Experts of a small language model: 256 experts in each of 6 layers, a sigmoid router.
Below are experts of layer 2 (counted from 0) of a mixture-of-experts language model. Rows are named down (a neuron's output weights, with its number) and show model dimensions 0-191. Each number is 500 + 50 x the weight over its row's rms, rounded and kept within 0 to 999. Numbers have three digits each.
Before each expert's rows: "raises" lists some tokens whose logits its average output raises strongly, later layers aside. This comes from a sample of Wikipedia text that the model never trained on.

# expert 185
raises: ".", "-", "|", ".\n\n", " |", " since"
down0:512475474520547463430427474527501449387511445434523477566442539388499429494486500507478468491477535428543477488565427455511485489415477447463566450580426474530633598534484554482475522566428458422477420481517466468538602454629527433507530492354519535520511448481458456520508586426438454516501501498427442517535544437532492562567514556464538572535546492456472564570507397434462598488495421628497514520450446544553549414440529541512433528490479490488402506468474505478488443402491550536483512483536505574464495479500596515485525479437479580503539482438520531515568520529446525520
down1:529439568451482567562461407496440385497544482575490509480511455515490436517600481494499375527506567510534433459571586523469533450525444519505513448563461496473524535580570486546622398568494569531448440508519498450486444455540485473489424483446517487426460541462476448477519491470528401464533521554582448543402483545434510494497372516395468534493456446499550400399493432469482527574462473464541486413522509447532455533479571541579560432546463407533521497428424608509512480547488506427428454444486486444513452524432549543521466501492512511478579578561504582471466471520503512514

# expert 187
raises: "on", " Total", " Role", " Notes", " Position"
down0:585516408468480516471504493430479406484465495484560490494593532542462478456570425467533451488439578385548510515525500472490516469403579486532455480567425558487439548397502520492487524544508496522562466506588479527479497496512561446514498493486547503550462592492501423476452450485370594476552505500542585597521519509552503545445406521413504532593501479438470580585475556462460616534465447458436464513517546455517491551425526577517571397500498511469508500609517588437404478551483581589471477495478439455478571548495585497545518574427491457504541530518440530474440471542463439553
down1:508505515438528539478495586520429481524493469446454499644525512446549435515488496524460465594494485507493578472547510536433584506547560553474620543464444501611494474524569498410498485406535402547449522548472538523497507535452480567484538485573471560507477457548457545585456617465592440506505451474501551478501494510499502576514492547530484484614476421576498445473455538607442498583492603520482458606411488559563487585601510538518514480488514455460539450445505504466418456513480459502451543458477502440531514498590514430454589539439471463474430516522493443468361527482443519571

# expert 226
raises: "in's", "inger", "inder", "en's", "iner", "ingham"
down0:524525423502564542468514579481471516468481569598514529542464440501428559513584450451577483448439470447617462507463435546518476422538540586502476452567495480562422545601494539512544556488501438552438492554451448469480462537575616541549461498513495581446578546456523505486485573550558491454552431550469466437550547495490488556575523560540511427583423535502546540526399455455480501462486422494529525516555422487535515405482454557545568536528485425425510529511479572439456519486544485599490458512454421603459560535519509556470474456529505532557478472432492653517445461601470491509
down1:467503505510496500471522458479505536535480525592463454543483504503498403496611458493553495466512509524517597495446458540488472452414442504376522521505405499509494457541496464565520557583512458521525523496478476540393545500524537499589420461478560511430462477584446484601528557495551408480424452513527433467531462393554526523527496552532490534466569581536464416542433496486500516537513437479626505550451454516568388461479540437624451575525505426540482492522474420536428517502506634485480486477487549428492442504507468445493462473543418542603411522458533436561388558568545550470

# expert 177
raises: "ush", "atch", "aken", "itter", "ute", "unch"
down0:472518416441450415520457582552401467527480573452515479497482463472542533438435435529630484535557471524507457547507597453476470640498556444512501511464606534493586515538486503475459448524579563465490509424507527488491408544511502543531487492510441455487402571486481429459549402559570512449543492471517549475507478526462570488453485468450446435450464474496463594554480495558573509552498577514604460512550563561480497580553436555501598515518528471513505539603482456443465488535496594537435440483473485472458459559470555534550539469475569454460509441464472591354571541501568520443
down1:556536506514501538504487377537528488478507536453597473498447464512562529516482473522589469576524541484474462512498484465442534440518459477527480435548535488491554472450624491414575558438457488464483455497511645513415571539502485482525611492561507439483448474607571503530469472569568460503476488508548445443464479399496517562504526559571599489528500447516498514473495495626525481465474462550485537516499537401521647590407544541511451514545428533473490516524463527516458537573459511477469510514552539594474475489375533514586434548548418530385453562545400521491581522495448486543

# expert 147
raises: ",", "as", ".", "ir", "or", "\""
down0:507497445497495599566503470498554556546490480484479447530522524578513543513468542454448453530507495396556508555525433540476519452506450523598411498413473567404421489482485452447516560519428471586377501557399458477471517608481537641442472441438558498495425493629421508539422426590539558524488562507533462514529562511398495390534513461440520424491551533558491432448542472491522505483460552468513437559527502536548593488548498401523539533579473424518522499527558444520516530525449450467524467495525498508509449475428525506547550536609570483523500500562530519562585474544538444480
down1:480481497487424482461579485558540502455467479482447392469495548420549419379511475477521454492467435515428499537486491569485554474561554440480551486608556377549507508537566495461490523537566468435410491416401542528504602450567488558504567502492509466589412514473418489444553469486449496479523546456396441551486574491552596464580379530497534547475501362574556429566511406490514496454449470566508447473517496585532517490473523539482546552501533525486523519539516471603450502499490540477458493497496416528490454431557463493491428468505508453388449495529435488475475549537565583539

# expert 104
raises: "|", " |", ".", "an"
down0:496486464467439539440448448451437539534483530510481572553600374487587464602506463531498560502509417536435511520435537436470504448545611557482463437582483431475485510461483515470554443450500498440446468519648503471445486554494464562397468556491486457509475490509504468483504496498545515520555402439473457486526426460555534574480455483512338577599480473544486505524528561510540519551538504497531541535528573487473593478500516511555506552484362494472564464436605569483520474483533558463453463476523515414545552551562516484529626503550490410492476527545510540520495436379524560521
down1:459466539516513490471448366442595501480547582401520531505500444534461512509506521475564562544476527501505494600453468478550503533490548480539676455483473542429450523548491517529525421472491595405453505554493534548550535572545507458556443460408488502448489478467420467509544535548445499466602575452513456446497495558476416506414532567523503454457610525618482517499476405499474555403560491518495481504494501497475484457455479478446621499369584426535530558428468525514506483545526486439463475548513524512457511444468446480472438504451479550584496455432503568519540536485450449370

# expert 98
raises: " to", " in", " the", ",", " (", " a"
down0:374422532500516488438495504553549432475460511613462469479499484408552580569548547536466495480487430546479555531464540542581530425455557510478499521467426478446571490426513550541393405501577498555555501516444477476500501534628493457462474540532515468565512535534475441491556435519502417453521418504458525490547567495476423516487454484572558492412464469535433501542521540554521439473601579509563458465471533400491506522459543558476463490457587418507451487503577524502488567447456441433525477477494513429456518442504432577577544504552529514475486509424438448554509577485489547688
down1:441595469422481560474463378539453508398464539424526448504499559533420498482513438556491530485538509512491601459449599486560529535446458382456517456539497510558509519422547521507519509445437540417518499531506449524454560478461551450426462520560499402472461475495551557465572476481545554498536502543523581456401477490525541424606444567527533470507497517432564540412416507436451501650523543444449539523554541518393462467533513507596422470499606536489445540480488479497493506500492566603445529501551415505509473466565428417476538446529505519531566529559441541476503468458444533442

# expert 219
raises: ".", " was", "eth"
down0:556549508539537486487517497535521591452464394425508562506462548447509568505382512537538483559456581450447500529535496443454486523481424430447473572537462563419369485573482563477461453498435607398549507511507517466479496469567532509409428381457501510452428557510500488543507557523612476469489468554401535481513503500536503521470550560434541456466518482456460501402557435499454387512543523601509556504495430481612510432478459509427562532469437478515585453466602425505572546514412512484475474545441545549527464545542497505464462521407534489541571483505503541492416527514528491434
down1:510453424562465467507470477504466489523492494481528482652503584485560516587506507495595488533478461383546557554553477630497574544429523435483567551490471465531434467415517592450552575494453564484457416460480455503546502533490564500570501515531439516508371459451511530484482527469373477459474451501443559584484498542605511498464559425488513579518487451432440460452561449514408546591470488480461453508409508528446469565475438515494487451516569408479486536505523493507483464523545498507538484402484528480393515420552511547412474552486448538540490559574468541473406533421531555545

# expert 69
raises: " ==\n", " and", " ==\n\n", " |", "-", "==\n\n"
down0:469476490455485563412551446525501565474516483577486533493565441518569434487465669469504524505524522534495491427489412477487564418526492502421562557508639433547567558407532530494434487473472503481521501483453638491498539472538587530491470456428536494522510548463460582549404507465487592505495400510482536459457503475510471399461578405565452412419461508525425548554509447534542513504607501572502535470459453494452560571500568468585553539512455515531542481474404527547513544583559522494573476563526512564524477501499415529513535563553430446507527539502550573517451507544558464460
down1:455490521494481516482433448439482524505417524455449450476459474549676530453471555607531513486528526517446482535496513581628501585549569487420473470418532552516430531520499492497530510616425484501511449498507512464488531572558456549497501507441438483597414611373573517507473551531521495516460455435518469533542496495548564502474372572497498420506412462532467457495499431489553485370533519450488526503465507437585507473533419532492587553516509516513565471476492487449507506393555495441517523433421600506446465473501484444488539463443448416528552442444480530448557456483485500410

# expert 14
raises: ",", ".", "\n\n", " (", "/", ";"
down0:547533468500637478511413448479498446538437470515544592607610452529459465472420471429529449521501514491496596457504484416535530537474445531533534495480479483501500394597516581422517480500378597474488442585540574496590468502488497516488517606629628525518553454542575518524567573435500445423487440486506524469476387527496532498454587442507529506438457424466449490489549463489462444571571484502534517501467459411454622440504583517465532487533453472450503453472547512511505527518458513571529486511518459488518490545532460569452522480487429505514518468415428542469492421472440508521
down1:505540476494528488438382469465473582519488533521482472467521465494488526528430484488557512466505631461449467530528502457453564397481478545507575490493454502436422483576429585497504472430470539441558494495509537562488485476568434446492482505521573540521458509486509474526530578501596471582407412557490543488435585566505426613508535506554447498519467485614479543524446536558483488567421464495418481473531542408611540510496508537554404471479443470419537522510465490484566482456424501573607375546430496493470440497504499447482487474502552478514541541514407548378443429432439489410

# expert 224
raises: "In", " There", "?\"", " Other", "The", "'\n\n"
down0:430579518408521548401508518553481559535503538468438501513502467530542485447515515439530443480559551521579394481497493460484459510575563460466480520515581515500445579589466561546533377531486510513485455510443381544402523436510545342524475557455500465417450459574544466487534448442496494600542429630520495489471510480540457499547465479479485452453533517493429505436384542465546481442507437525587455544521494429512567597452571461455480484477476479536484475496447495495482446492571508511530387460467406474503476462561555386554441522396525483540534427478560463502473503448492514553
down1:504507407516534569470487543553435428463544590457506392537406433551528507594528525523481484500540494491482550494578439448416504505565545557477609450544619476512409498433530515545509556528509530535441458456575467519491492513571472546512514532570509634454468460557538516378459568546563510527460581458518482547562464502461536504573430513530459484540491470520486511546526534565606548531487467523533534418593491490540563574519521510454572556550550440488508373509513511412409482494557452479515451599561468570486541444444565467519558470493521382486452496528496480458595471556521502478

# expert 28
raises: "ist", "ine", "ill", "et", " and"
down0:520512514464512534452552486555475541542499508477467525489496537575469513555473414497518487400476410571407466525531573514583510486478376434554492377553509460529508547476557500437570487492552560542544432578517523482486514536507502449592508472570467528541482474446518531542554481563524515499600548536486474467447492594492515421543548508573477471439455491503592468453553628401412509563457518484506510496533603556535562505479476569571435504449427496528511519524508563495515413467484424474466381563537414511437492497459557574528502457473528584566579525436419425454486513476409400557
down1:479485439548523539467454541505550550541441486548494537512494543436473564566529539573600597506438504402627479441495565500495493467529541525516559552478420599477478486481540500556546499489439542450436448537581499511406512537477500425461439472480453450478535518424493426453523506592448506556577519604431536546504458525499516523437479544521605469506541461531488550474515557454471483514515493447451528549567459546463583499541572498411511507525461537492382518524584347528497499482470533476518495507673546527583537577510498481449467505569597548572472455496492555541516436493529448389

# expert 207
raises: "els", "ors", "istic"
down0:462418439508457428586576506535499490412574513565469493560567509492540437499510418587514447571497597447513481649498430516561506446500534449523502445582429549443507441475479534447517514588509408500509558557412476511604469497467518429500474637450521561566494441518442445484454411528558487520461477506518504452521516505449496500531559537481464565496566531440498530460420488548450394530498524418490444527466492510634620465421487447520553534507554427578440494571499471453520462506498522515402530559429518498567504511442522430436484478485556513514437557482452510562545493566507478495
down1:536488474568558513533461425485518484460446524511478536417491435489492457513476517662539450506468449438493480477495470573546498483567516443426445483500493405542466547458392563444479545489409603499486422479492539438530442499500476510458468520452530499482480482469562486499521513426450527563485598576489479455454503426553490512502556516542356393494504469561509456534487505602520582439568445460608532477504551496496594506559472560433624518491488410519557445612485507473524579454473569441489483528502561513610490498552542468448545548443513545530479418481573457477398514518540535585

# expert 40
raises: ",", " the", ".", ":", " S", ";"
down0:503542446595563508492504433515509526470492525410442556449517516465519426520490520439413496574548536433614531560564426603518503462428447571499527521513538551521477536524489491544470484508509532539427451599521503547439451463412449558507452479543506525520520448498559449582559526427461523441575461525445397452466579438477508463524511579411520469536537431532426592508550468465529540540486497553478512553579495483551399492536498437472505511435551580489552518509521522508527404407587601537450606433515659539469444463558554494439559518515518469561477486437554519463570538460481526486
down1:507505489495508510431510618601521410594510398536560471561389461515527582459496580468516523541549496482557476440563501561486509563570511435506509562532420492482550546469564474512467416417536419422529564469507420435484447450452468581510577575529447450472440493547417486435513480493391501528450535424505509533472458470562393415549532461527576494467570477508420467479485447378507472399535568587510541490484519492546548564572549575529450485555381537540484509500503514513519529504408512474476570443525474419479502433475483563486460589490411486513502520464476523492465509533486467526

# expert 107
raises: " and", " (", ",", ".", ":", " "
down0:436481512504548594549444420467557510534582502500543560534472515554413519530457545430531477440529598515490482465449438521574380493536528492518541440428527482561405522532452563569497548497544511448467604507450553520533467527549474573475462506474499599472371479495522520517562485481540486472510586576520495511550440524496497508593522501495585452446560402547505464493522523564395442431481535493450450475487524512514589555488434437475417479546582473518568538430406461527422419490455579468465568460488372486503512532534532438500451519578578472530472549575456515547521557517543613524
down1:476561599544537489337565431442457472510440453483541610538453535470463492474486482470529589476515466445485567522546428557479489478481417397521442553385468423575408512611471542557488474420508501518567434492491473462498516497435534520525472549465424519440513530439573497605523491502484503499547459496498492432446520432544522514552514412470462468515523454428573476489576542490408541549510434457541483432480481392551564504510497492500522522551481447432527483414568457469446578505542391506514500575448438462530538504623506495466511534560464488429459496507418441483505431592448474522

# expert 111
raises: " or", " and", " all", " both", " each"
down0:508565454611487445485505525479512502445448495526546396574483572519607475569539459522473576497583604463577545475554501412495462401564421493456456493439493439451411563480414556464471562481518507507516470496449499501419439529455478492519470537454508460443499593492534469524467432479549525478449617509512495473491555453492442485470511558543451567550526571475386518578481504588486504482514486416477461514460522483461538553476433439436485407474495541496440565526526554525503498576429481446397536502590543589492493502462584538530529591600548546546469531494500471543495403528406401452
down1:523449561590447541526486532513558418467525447490481607539473517471449525536467476449392504484506555527502571462514481484547553429563538480406561553482477403568407470452449469461530485599459494437454456491449454565599626577504465508451443422450519511504492416501506487516543525504524555526452469477526463505480405566519425534441422556462500531450561509439475517435510462523467556456527493434574490445424475576520508555461500402492504447578537492514486535463529493468504544447543539478551556557557450491455409566476515485521432506456390502509571572501616474602644519536492576509

# expert 26
raises: ",", " and", " "
down10:430412590530523522527583505512529469495469503515452462542564548438522509450569493534571460554456425505465431484592408422515480482482517493491472467573505492536457597448507570520516559551480601497471552431426510531424487597419445536535528419569533490453507523490424472499436461512493422550511476470560559504560502366399408455498580381524480539550416526519531566515562471606604503435474522422523544522509496454503415501493504442509436490507454553510507488509529490495424525535446478493486510586505487432467513494480549558481582485528556528496494581486464509453589609534528426616
down11:505527549466444529470489512527525495531526398560503523548477444460504418546573429501435558373488526493446548479532535512520478461470531607415528565529546566553504518371462523508533543452508451548581484457581477456512509482501514517444639542439483468402403512430504493582448494521515563449434461508531572432458528443475484499412501581520487493416544507479452514473438494529449487463546454551553467550479478481513478406426554462592463410513469478477531525547556457560533564507467429523577538530499535488511642402525394493592575578519468567455492508531442496523446472511495603533

# expert 37
raises: "ence", ",", "ial"
down10:535554513500555579538393498476613388493550551476484500478520483496524447505466452493509486477475499488550479556521468436473435481460455529476542509449535596493492529454511545509507524443553475473419463462481510567567610589496497452563563441468607533483426536448581444531486539440519542550491533464471496572522465427530572485502485486493424457475526481527627580446530417580516446609461469504519512497488559458624453474490444521507461509548508486461599554464538459468508537519563549432599496401586475528415488521491565455586518537493570510409586496555490503426362545567462543533
down11:490461614498367514466499569564522447476498437505494541468536489520480470525613517516482546537564548509428508395443457503417495466444464513430458468511512552511540418520428477418479544564510532586440525524495523517553441481438516380525445486472521469495438549495456550491445517538502617548442521461525435472525487536527495484491588481487483494442498541467421422587536514495493424419578595455553478440484487546518443436478476524530489493465574591501599570479343421432429561552480487476569585507518529477493436467438417434438402539506512559471460488514563520577472480520513458555

# expert 90
raises: ",", " and", " in", "-", ".", "–"
down0:461494534497451418538477419489449431556459471455538519522503510541479447541406469544569479444532478493431526443524572399591509533562457503493530412467525507471476475552499516456434445428538530499529479435475486545536513471495480603535527487513503566411417475554518503485445477535576524496422490568503500579474463531547449564569507480545515550490465542556516594544444545441520422550518479413449515482515513452528500507535465430494625497516574568466494390535579581502514662507430477422533448526444497488584439448520404586486407584482465434519435509468458415443512502526411475593
down1:398522533517578491408461509456464471475553515518548450531438499490385515559469544430454484496550478409405467496588536462445584521484564407449464539504518495490584540540511538467496474558568515623556486437484518517442437534554519466520466427576507455439438539469502556453406550502569511514448489500502526469585520454547518526515400429538617580539449450565512531613504522610524497528514487524542497588484485489543471528554427492467513525520419512475608537510516459451590619542568553481511462591539474551429455516411407488460528493535447496475413540511517451538476469508502448555

# expert 210
raises: "adu", "aging", "omp", "aches", "we", "oles"
down0:507516556471576526458520451482514517507456486494567531515448536467426481496529460528459429538555563455548436583449506496498501472477460599413440491442378466472529412586471593533485573500476475569558425480492519488495538547478496519506571476548431548525493496591540556614537519547500464441513488594477446435513478471411539516529475438537576513461527473470445479389491532529536592506533487516560666544529430553470512542411426492506506489491495460502424489381437549524578515406479426443526537595431584431549528479504475507422510533512496468571509538458576491567471482408430454535
down1:445594530429430377489586478442529604581523397478401468475518495606600464442483429536478492616487466449555471582503533474456374469432420530525422465509467528481548532407518478435410519501512459493531591425493525470523520457481596648483405528428433468495533504568431447536512498500511524496569592458483483537513506525502486556519563474556539516466497493515540498502526453477548471478470514538542474555468549619516471481506450433526537482468515472483514456543469509544490393472508608467537457559427527497533534546458463490466527494529454537441500462509485501540632519514520433452

# expert 129
raises: " and", "ock", "ount"
down0:490581455492504539537426490545537521498448467625461455545433426431443426550533513523527435446493437490518545376536524444460402436474484566485539506539521502578458475457569514480400533484547451472416472404506500492491554497516516511450549487471535573495505426560426436544421496550498571568460403547491532516472544426538465557512430474482474508542507535585539554508534442458525559565495475543499489598450477431496486484514535522495494429496426625546623492588456434489464559568409468555510496537514512419535519463498612502564475394496563470486460477439546527431396475501497574519
down1:515445443485535482480570543562443453474617459534517524517475539477487468532507619537475576494573466436412453500504548472492491422530475496494462466490478455509527469494585368526523522472501506602584459565483459577514561485437458559459496504592452464457495536608464596518477523431477499499454568478578451501581506480482471481511590513471383448494513514389481511587627479492501494469522480495538573481534422543536443456474418529499485504529622502538491504511606542446649534542450441542591497473469552561579546516484534557500520451455497560464539462502492523486522466498494360551

# expert 134
raises: "m", "'s", "ly", "."
down0:529520472543517530390564538563511454495495565513552552508383516526543506480558528471494443425490543482511557536463573474486445494539468487608482430422419471522522529500497458504488470593418617509477391519515487529478470525448508510508484469536393555482464487529483522471540524596441560510555507514556473413435437571484586540552427497560536564425585431521504462369539427585504508516523500573509471418554401537437540478460390518504452526527411513520460527513463510460394419438426487350441523508474477468525501530464484526498581511452524461478583487511500612529489459544524473488
down1:520456478455496488461561565546559488493496515495555418486449548520566465452500425532529443481531474575564476540573513530593464431516487506519578389547466600511525502638498436433591458522560546569429490488402548424470495487482488508601475546542532582601519416552514482509491453628525538572454514459549506582510514530484581481516467534501493520550406508495520479445541525542538484546419489550422456410462532491540516567535483496467439481585483435476507468627461545560490484428511457468479389486526499504522584483461522505405554427397476561500559496561467535459516532430537509421

# expert 20
raises: " the", " his", ".", " their", " a", " one"
down0:570468492446533560512509508481492500534443502600499521393487527424481492553488619510507493439519524520507429523472410508576484517442513460522546397514496482464523461546589583471480522483525487467558465520411520569490431506454491511491482495499431427525492608502517499590541518439491445572426493519476623461512479418487461504445481519424516460525489534499427406501442512426455566463529519457468502540481592521499471565475517487412401562472474405478548603506520523552410544458437427477489580612487494561502433463541572496511517573395520528482552437608569548563384455445498578495
down1:429472645558452412557514450511438522483558534546538511591530511414450507557536515510536465500478552487502500479539490483519516483461508451528464436602482570449495540431533525488595479531441524600467478505431468472510503442527414583572431497509496497527540499580518545475469567481549536538545509455508448505450575521477517530548506446599464500546399552509510521425589499531491487514559527475545408465664494560457487569460572504479514557561504509533410520404547520400503377518528427426594509585480557449535586480406496456484585457566516506495522460560533579564509495466538504493